From a checkpoint of a small mixture-of-experts model trained on Wikipedia: vocabulary 8192.
Below are experts of layer 8 (counted from 0) of a mixture-of-experts language model. Rows are named router (the router's row for the expert) and show model dimensions 0-63. Each number is 128 + 24 x the weight over its row's rms, rounded and kept within 0 to 255. Numbers have three digits each.
After each expert's rows: a language model's description of what the expert responds to. This comes from a sample of Wikipedia text that the model never trained on.

# expert 49
router:152103125136113140136143132141110126105143119184151113155100139174089140156124162118143135117143156164133129184134132109138072112127173170150142095115098111132123137187138113112139139135104154
What it handles: Spaces and year prefixes before numbers in statistics tables and date ranges, like blank cells before 47, 19 in 1943.

# expert 8
router:103154164175101152140114146171146082154110116115078097132159127079103124148177138137116176105125118125140113130107142119134121096112127159115111120107108156134160136129154120154119100114154125
What it handles: Single first letters of words, mostly capitals after quotes, brackets or line breaks, such as M in Miss, Modern, MaryAnn, J in Jin.

# expert 46
router:102152110137127098163146163099093160077101109111161131107068111169150130110135106093126167093140151174132117110141141084166143131119115112142143107096109112109142094145113113106102150153155120
What it handles: Distributive and common function words mid-sentence, such as each after a comma, are, may, which, plus raw byte pieces of CJK text.

# expert 59
router:094133089125099089163137128170147134091164099116147082119129156163163129120113154105125122116149153125126090099114138100151132149144136124110125104115106142168169095167102144104129125110099083
What it handles: Opening parentheses, quote marks and braces, especially after names in tables: (TUN), (incumbent), "hard to explain", and spaces before years.

# expert 17
router:097102138096144121102118162124131134131134114162136130137173115074153094167141167156130120121138103158151133127151120106118137124139124156145102131096161174188092206119108159104088113130091156
What it handles: Opening piece of a surname right after a first name, especially single capital letters: David R(agan), Mary McC(arthy), James B(alfour).

# expert 18
router:114092153116085144118163105107123137081156103159154124163124149145113116081103113147151168128091155175071080178175154117125147147094145124097117102122138111150106131154172128098084178139148119
What it handles: Prepositions, to and verbs introducing complements in prose, e.g. place to house, too late to, avoid, create, regarding, to this day.

# expert 23
router:148098116104107132105127080131125154096125114134160069151154145147145143143106101117182147118125176132100144126116140131137103159080108163134126167135107136141120118111152128115120157134114122
What it handles: Abstract nouns and their suffix pieces in prose, often after possessives: education, success, relationship, -ation, -ment, credits.

# expert 34
router:136134125121089093136121158093151137094154107103143147146079134151138147108122129152083134158093166132132137120138149078126127110123149115106110091125085096138144136089106125164115148127161164
What it handles: Conjunctions and prepositions that open clauses or phrases mid-sentence, such as as, if, because, where, using, although, by.

# expert 21
router:156179129148132114158171137135124129117141111130152088141125116163122129152128112095131124148080092107133142146172169124138199143090103089124130154142146074108152091145133114129083127140112107
What it handles: Plural, verb and noun endings on common words in running prose, such as -s, -es, -ing, -ations, plus whole verbs like wrote, made, making.

# expert 24
router:091106118123073123142175119141101103114130094126138168103139141135086079146155078122135134170096079154111148134130165126144128147152163118122081103140099118103183145148106130167116107136170099
What it handles: Commas after fronted clauses, sentence-ending periods, paragraph breaks and heading markers, often before he, she or the.

# expert 22
router:096152090141152099174174075154118168104135143138142145115126150153137130109135141136101117128159166127089110139115146078170143119138156160097133124131106111150129124136155137106127154131099137
What it handles: Column headers, pipes and semicolons in sports standings and stats tables, such as Pld, GD, W, L, Pts, Votes.

# expert 56
router:114126112077154188143133108160128129081138155135169169149121112127118113123130121125134130144148135085139128145120121139111166160123123113116144178138159139072179109158106115136128145137153127
What it handles: Middle syllables of ordinary English words and names after an opening piece, like W-ond-erland, Bow-ling, song-writer, found-ers, dark-room.

# expert 52
router:162135167153110144133157120118134103151144153138179140123145133160137136085171132131142140128137108099120124125074183133109101100132101141097141087167144163099138124132108119133090116162104088
What it handles: Radio, television and gaming platform words and the space before their numbers, such as FM, AM, ESPN, BBC, Windows, PlayStation 4.

# expert 12
router:136125125151099137150125105094103132123139134085170092141120130125085118140095122098176147123129157161097097154180161098149143139151149160136130121135129146155158110146125118094132169136117122
What it handles: Pieces of event, award, institution and place names, e.g. Festival, Memorial, Tokyo, Berlin, Anniversary Commemor-ation, Nordic/Scandinavian surname endings.

# expert 51
router:143176153122089156127173098112102136122157126121146103163133133150136100115104129137085076134146135152135088101126147128146152137105083133108122078133143109129157127120102108099123126115107103
What it handles: Digit chunks inside long numbers such as ISBNs, ISSNs, decimals, vote counts and page ranges, e.g. 43 in 0-203-48433-9.

# expert 9
router:145068151160120124117125166097104100120148142120129166131107125107110137134153100131091135134084121161129143112162112166124115095132127106080126116095114140103123144184104117126121140146179128
What it handles: Prepositions opening time phrases before dates or events, such as since, during, until, after, in, often sentence-initial (In, On, As).

# expert 11
router:101117143106092090073172157121128092124113106146084145136110135074118108172140146113141094130101092140168148135149154134093151125155151108123086096168133153157095147154165134131095150147129154
What it handles: Given names and name-starting tokens in lists, casts and credits, often after a dash, pipe or by: David, Jean, Chris.

# expert 45
router:134102134143108164111142084114105124165146110113152133156119153112168117115150133107145168117166107127138096137166103111122123137091126110109138124100134128056159082145105120136140135104104071
What it handles: Nouns and years ending time expressions in narrative, such as season, year, month, era, century, and the 20 of 2022.

# expert 6
router:143151124152135126093121137103138139145146103083097113133147129145149123167108112146129092074141118161144147132149149141122119143151080101108115162119068128129137137141102128163124117139133123
What it handles: Word pieces inside Slavic and Eastern European personal and place names, often in sports rosters, e.g. Nikol-ay, Andr-ey, -ović, Š.

# expert 13
router:133110101115139126159120141099099149119152133098141097150076153134123127151136103144146107128145150142114155142133167087146126123159084133124113130086122070171118108152146113157148150155146086
What it handles: Verbs like based, located, played, scored following a subject, plus dashes and pipes separating names from roles in lists and tables.

# expert 7
router:131104122095191138104124123138126097117104116179089100132136144147136139139154135170158136156114106117087112088101096119118130153138125152092123133093170143112142130113134082087156124098098109
What it handles: Opening pieces of lowercase words split into subword tokens, mostly after articles, such as Inv(estigation), div(orce), qu(orum), s(ave).

# expert 30
router:138085153162105125156138146113116121125072143109125123120111126117105123127158099158148142128166083136131122131149159141129102121142143128103150186117111121072142125138168157094173143139116157
What it handles: Determiners and nationality or descriptive adjectives before a noun, e.g. the, his, European, Royal, modern, Roman-ian, United (States).

# expert 15
router:101142111090106105135145097114102135112128104127159100112148122126159117104095101091104151159128169151064118124160151102164116170141084126146138118116150107159150109133118122106107139190133118
What it handles: Periods, closing quotes and brackets ending sentences, titles or abbreviations, such as ." and Jr., plus final word pieces of surnames and species names.

# expert 42
router:139141133111113097105150118129104132114115095135122091107118146157157113129075099116133140127146096137138123154147132111097081126089156146115166090145132095136126141165132149168125101112081093
What it handles: Year and number pieces in tables, number sequences and demographic ranges, e.g. 20-19, 18 to 24, football positions FW, MF, DF.

# expert 55
router:119123120113086088152146111101110130134170139128140139114149140115076098110131101124150126130098122178119121121102160112132146100140167094127100132121142135097138090149124145131081129103139092
What it handles: Invisible marks in coordinate strings, Cyrillic, Arabic and accented letters, and word pieces in taxonomy or non-English text, like Moham(mad).

# expert 14
router:135108098136108096137092095127126152140108128133162125156083107129135107139129150145164125086139084120129110149152113156129130119160118161151140138145157142168147116111123131140095153137116071
What it handles: Final vowel or ending pieces of Italian, Spanish, Portuguese and other foreign place names and surnames, e.g. Honolul-u, Aracaj-u, Mater-a, Nürn-berg.

# expert 54
router:112094109091106065146137108135134152118139101130117129152138140132068107138152148109147142096144155168091096110125181100127129116155091127122098099115152111097171097150121159122083125159152134
What it handles: Single letters and fragments in abbreviations, initials, taxon authorities and foreign names, e.g. W.A. Weber, R-CA, S-281, Sz-ech-uan.

# expert 43
router:090155108104153134091097148148147137102142119153136132121147134112134113115121105085104158121128113163155113135128153113114107186146113136147111155104139110116130098165115146095114117134075132
What it handles: Syllable pieces inside Arabic, Persian and South Asian personal and place names, such as al-R(ah)man, K(ham)enei, Bi(har).

# expert 1
router:124132096130145168140160079127124158089156133126159099130110127137151121148135102103123166126137116124102077129148145141160129181094136151110128118133115121139126113149119093141109162131123139
What it handles: Numbers, blanks and dashes opening cells in sports schedule and record tables, like No. 8, KO round 2, also rare foreign characters.

# expert 44
router:155083140121116140100140111157173149133147135148171114139129140140145105133135149087163138097127133129071119132131131108147116120106131159159128124105147111145099107093146134095118154124137178
What it handles: First pieces of verbs and adjectives after to, was or not, mainly prefixes like un, ext, repl, ident, as in unify, unprecedented.

# expert 2
router:125148135117102120134147112154105120134121130152151094120100135168141139163096106149141138130138128154175150117134146114140118130160116134098160076104127120155148158103086130114080134125091154
What it handles: Pieces inside technical identifiers and numeric data: IUCN status codes, IUPAC names, culture-collection numbers, coordinates, and table figures, like IU-C-N, N,N-.

# expert 36
router:151118118089121125124181089126107105113128146178137131168078150101113132149096127128110155119169125152092115149136115123140122129125103139107118088089143100173136125135114112138094144149161119
What it handles: Final values in table rows and infobox fields, especially percentages, numbers and labels like Died, Starring, Spouse, before a pipe or colon.

# expert 35
router:144158128098149120117172101119131121110150107135161103141131149154145105122161125092126124126152127152095132139139124082114133173127099129132136154136179105135103128132099114097108122110164061
What it handles: Middle or ending pieces of proper names, often before -on or 's: Robert(s)on, Nap(ole)on, Wimb(led)on, plus surnames like Harris, Morris.

# expert 62
router:111127118117106082144139145152121137116163106114114151105106117137078136103161120134158172129131127152112093104119160135162101159133149124133091135106111147122139091161163107099135128160128089
What it handles: Periods, semicolons, closing brackets and table pipes ending sentences or cells, plus sentence openers like The, This, According.

# expert 41
router:085147115123111133111141145124123147141130134124116144132121105119116102162121156107131093095123122114149143160162133157095130109136108143142136155147131179158122171137100155133099157128120133
What it handles: Final pieces of surnames and place names, often before commas or pipes: -ton, -son, -ley, plus whole surnames like Jones, Smith, Williams.

# expert 37
router:134109142123152161149138102117099143099146149084138125138129145148124171128129154124146100095099139130138142123123141140127119127130112099108134159159130114125146083132086142070130166117104106
What it handles: Nouns for places, buildings and organizations after the or a, such as Museum, port, Department, suburb, construction.

# expert 57
router:166138131137126112117123131123134154149119152169126177132063085116114126118094160115162117119130157159094146084109108129117150112088108134122117129173172114124164160098142127102131153102159126
What it handles: Short letter chunks in the middle of longer words, such as re in resurrection, le in release, pr in entrepreneur.

# expert 20
router:156126102119112111139167158126133158109145099142176119089076127125108133165148121138117111137140110091130137154137131130148144122131094096152140163117102112111148116169117103130135151128106153
What it handles: Past participles and -ed endings after was/were or in credits, before by/as, like served, used, held, Portrayed by, composed.

# expert 60
router:124140093123082130156133141140090150123115120161152105127106137173111087125110102116108132135152111124129116137180150113101145087096150101128191107105115081101141117142155122124123171165133133
What it handles: Words before a number or quantity, like than, about, among, approximately, from, often in species counts and census demographics.

# expert 40
router:111147159116128125147111104112082152134124147110103099156155180109193126105129168109125117150146127111130083109148125152131163161110079104125180116162171107100116085139112122110100142097093113
What it handles: Final head nouns of organization and place names, such as University, Institute, Corporation, Army, and country names after of or in.

# expert 16
router:123121121090137119148121096105107104129129097130157135129104142108129113114153117090112124139143144133144080125130142112143144131108146138132122121144114133128132081166118131092076159144136086
What it handles: Three-letter country codes in sports result tables, such as USA, ITA, GER, plus capital pieces of names and university names.

# expert 4
router:114154161144159147124095070160164125145137138154127125145153115125108136113152142136110154148092211123121142134077120098145110113157137154116115124117131145066134092079153101142128118116110107
What it handles: Opening pieces of split lowercase words, often consonant clusters, such as g(am)eplay, sn(apping), cl, par, rep, -n(umbers).

# expert 10
router:102141102106133167152132158138135157120145133112154096143099144138116157152105118126137181112152161159087084109132160105125106146086099152122098122121132114152151074154140116103125151135141112
What it handles: Past participles and event nouns after was, such as refloated, occurred, received attention, born, plus blank space cells in tables.

# expert 28
router:093123128094141138084134110121133151125173097118128123131171141130159120160096136152125076084150135145138103155173116123090123156151129108122146188099121127142151110139110191137175101091128121
What it handles: Syllables inside Slavic and other foreign proper names and places, such as Kruš-ev-ac, -ov, -ič, Slov, Mor.

# expert 0
router:138118110158076126139156149134099169131115136168149091154133107129154082167122108104132134100112083108101159115121141121166095104105103099111141138121115108127140155107196098142140151144076140
What it handles: Quantifiers, comparatives and adjectives after had, has, with, a, as in more, much, less, better, little, three, difficult.

# expert 58
router:153097097131091134151173112135122127165092127137157124148142098134125096154110109128129102100118132146123074143129116099157150098143096127098135101140110110098168132127132088098110140135131164
What it handles: Numeral digits in specs, tables and dates, such as 750 ihp, 3,141, 2012, plus spelled-out counts like five, six, many.

# expert 39
router:123162130112122153161139096121093095135113106123164117094173143133115135164144125123100154099148131119129136149134112110140114124123095144116134094086112088137146084169131126153135111101110141
What it handles: Single capital letters starting foreign names and country codes, often in tables or lists, such as Q in Qarabağ, R in ROU.

# expert 31
router:144156121175100095132148153166129121155151119112155132144085108137141133153113111105120153123123106163109155118074121121122125161171093099156148108106132118159124146155141096147127152153166156
What it handles: Linking verbs was, is, became, been right after a biography subject or pronoun, as in Pandey was born, He is famous.

# expert 63
router:111116095168143116122152097143119163092154140162120143116110137171100088135160086139117117121138128145135143107121141126130122094174152116093103127144152114158138107163125144133137166114149172
What it handles: Dashes and field names starting infobox or table-header lines, such as Coordinates, Preceded, Species, Date, and leading - before In office.

# expert 29
router:151142159136129145158134166142095147130150164175174107148160137115113133078108101134146121104149162123119136128121156118112081100106105143117129097146128114162148094127109133122107102188080116
What it handles: Track-listing numbers, durations and table pipes, plus music words like song, vocals, bass, and h- starting hymns, horn, hip-hop.

# expert 25
router:175155123111122151164175110118093106107124113122148132172102144157087136125082086132093142118134166130132113160104099116137122106123122122097112111105103089116140121122120077129109118150098151
What it handles: Numbers and closing words inside parentheses or table cells of music charts and match results, like Ultratop 50, (6–5 p), (Media).

# expert 50
router:113141117104079140095152134131100175126175142129107147119158142131080149166102118092150114131123104109133119124134088111128119146123122134128125130154143122114074121139111121129131104120124174
What it handles: Syllables of Korean, Chinese and other transliterated personal names and umlaut letters, such as Heung, Jae, Hong, Kwan, Chen, ä, ü.

# expert 47
router:147107104128118108118147107147107155147120144166132194092110131148074097124163138115134122100115092153116126159146144125138144098139124147098113050140126091079143143113153115131133122136130111
What it handles: Sentence-opening quantifiers and connectives in expository prose: Some, These, Many, However, Although, According, and determiners like other, all.

# expert 33
router:153172085125122141157124112103102141118106130140146117137134089095124087141137105105115162127113130148091137150129141105170130144109091122130146113087126128146159151141105120138153124118112120
What it handles: Digits in sports records, scores and year ranges, such as 2 in Record: 2–9, or 13 in 2013-2021.

# expert 61
router:117101140129091127084170161117142132124145102121119098146118131109099115135116148141099113136133138132123137130176183120128119113082129126085142097100138113154107160136168177133096169132166153
What it handles: Prepositions, especially for, of, by, with, following verbs and nouns in award and career prose, such as award for, honored for.

# expert 27
router:150137124123119129167146135147159098119134103114123128174110066119143086113105112138165121107145148150100123144167162124149137103123148141124112097127113107102146086121086133091118155126126125
What it handles: Pipe characters starting table rows right after the |---| divider line, plus the divider lines themselves and cell separators in ranking, chart and medal tables.

# expert 26
router:092075146133129129147139152141103160127137138159144110125124142106104122139120136133139122071130158122088139095109158128143096142120140107119075128142162129105122122113136132106132168120099125
What it handles: The, possessives, and nouns used as modifiers in compounds about law or policy, like the law, gun control, fire safety, tax.

# expert 48
router:144105145149113077185155138145160092123118137126108158143096148151122133125125121157142146151166113129103129109139184151127142170169164120140130073115114089113146094122165132096081132128144148
What it handles: Colons after infobox labels, especially taxonomy fields like Kingdom:, Family:, plus of, pipes and headings in list-like articles.

# expert 32
router:158113119146118163152096116190092105108170118156140131159143086131120127135088175167171139108122148116119113082106105152125120116153084117153133152151120132149117115090146118098137172133094115
What it handles: Inner stem fragments of long Latinate or scientific words before suffixes like -ation, -ary, as in organ, corpor, decor, coterm-in-ous.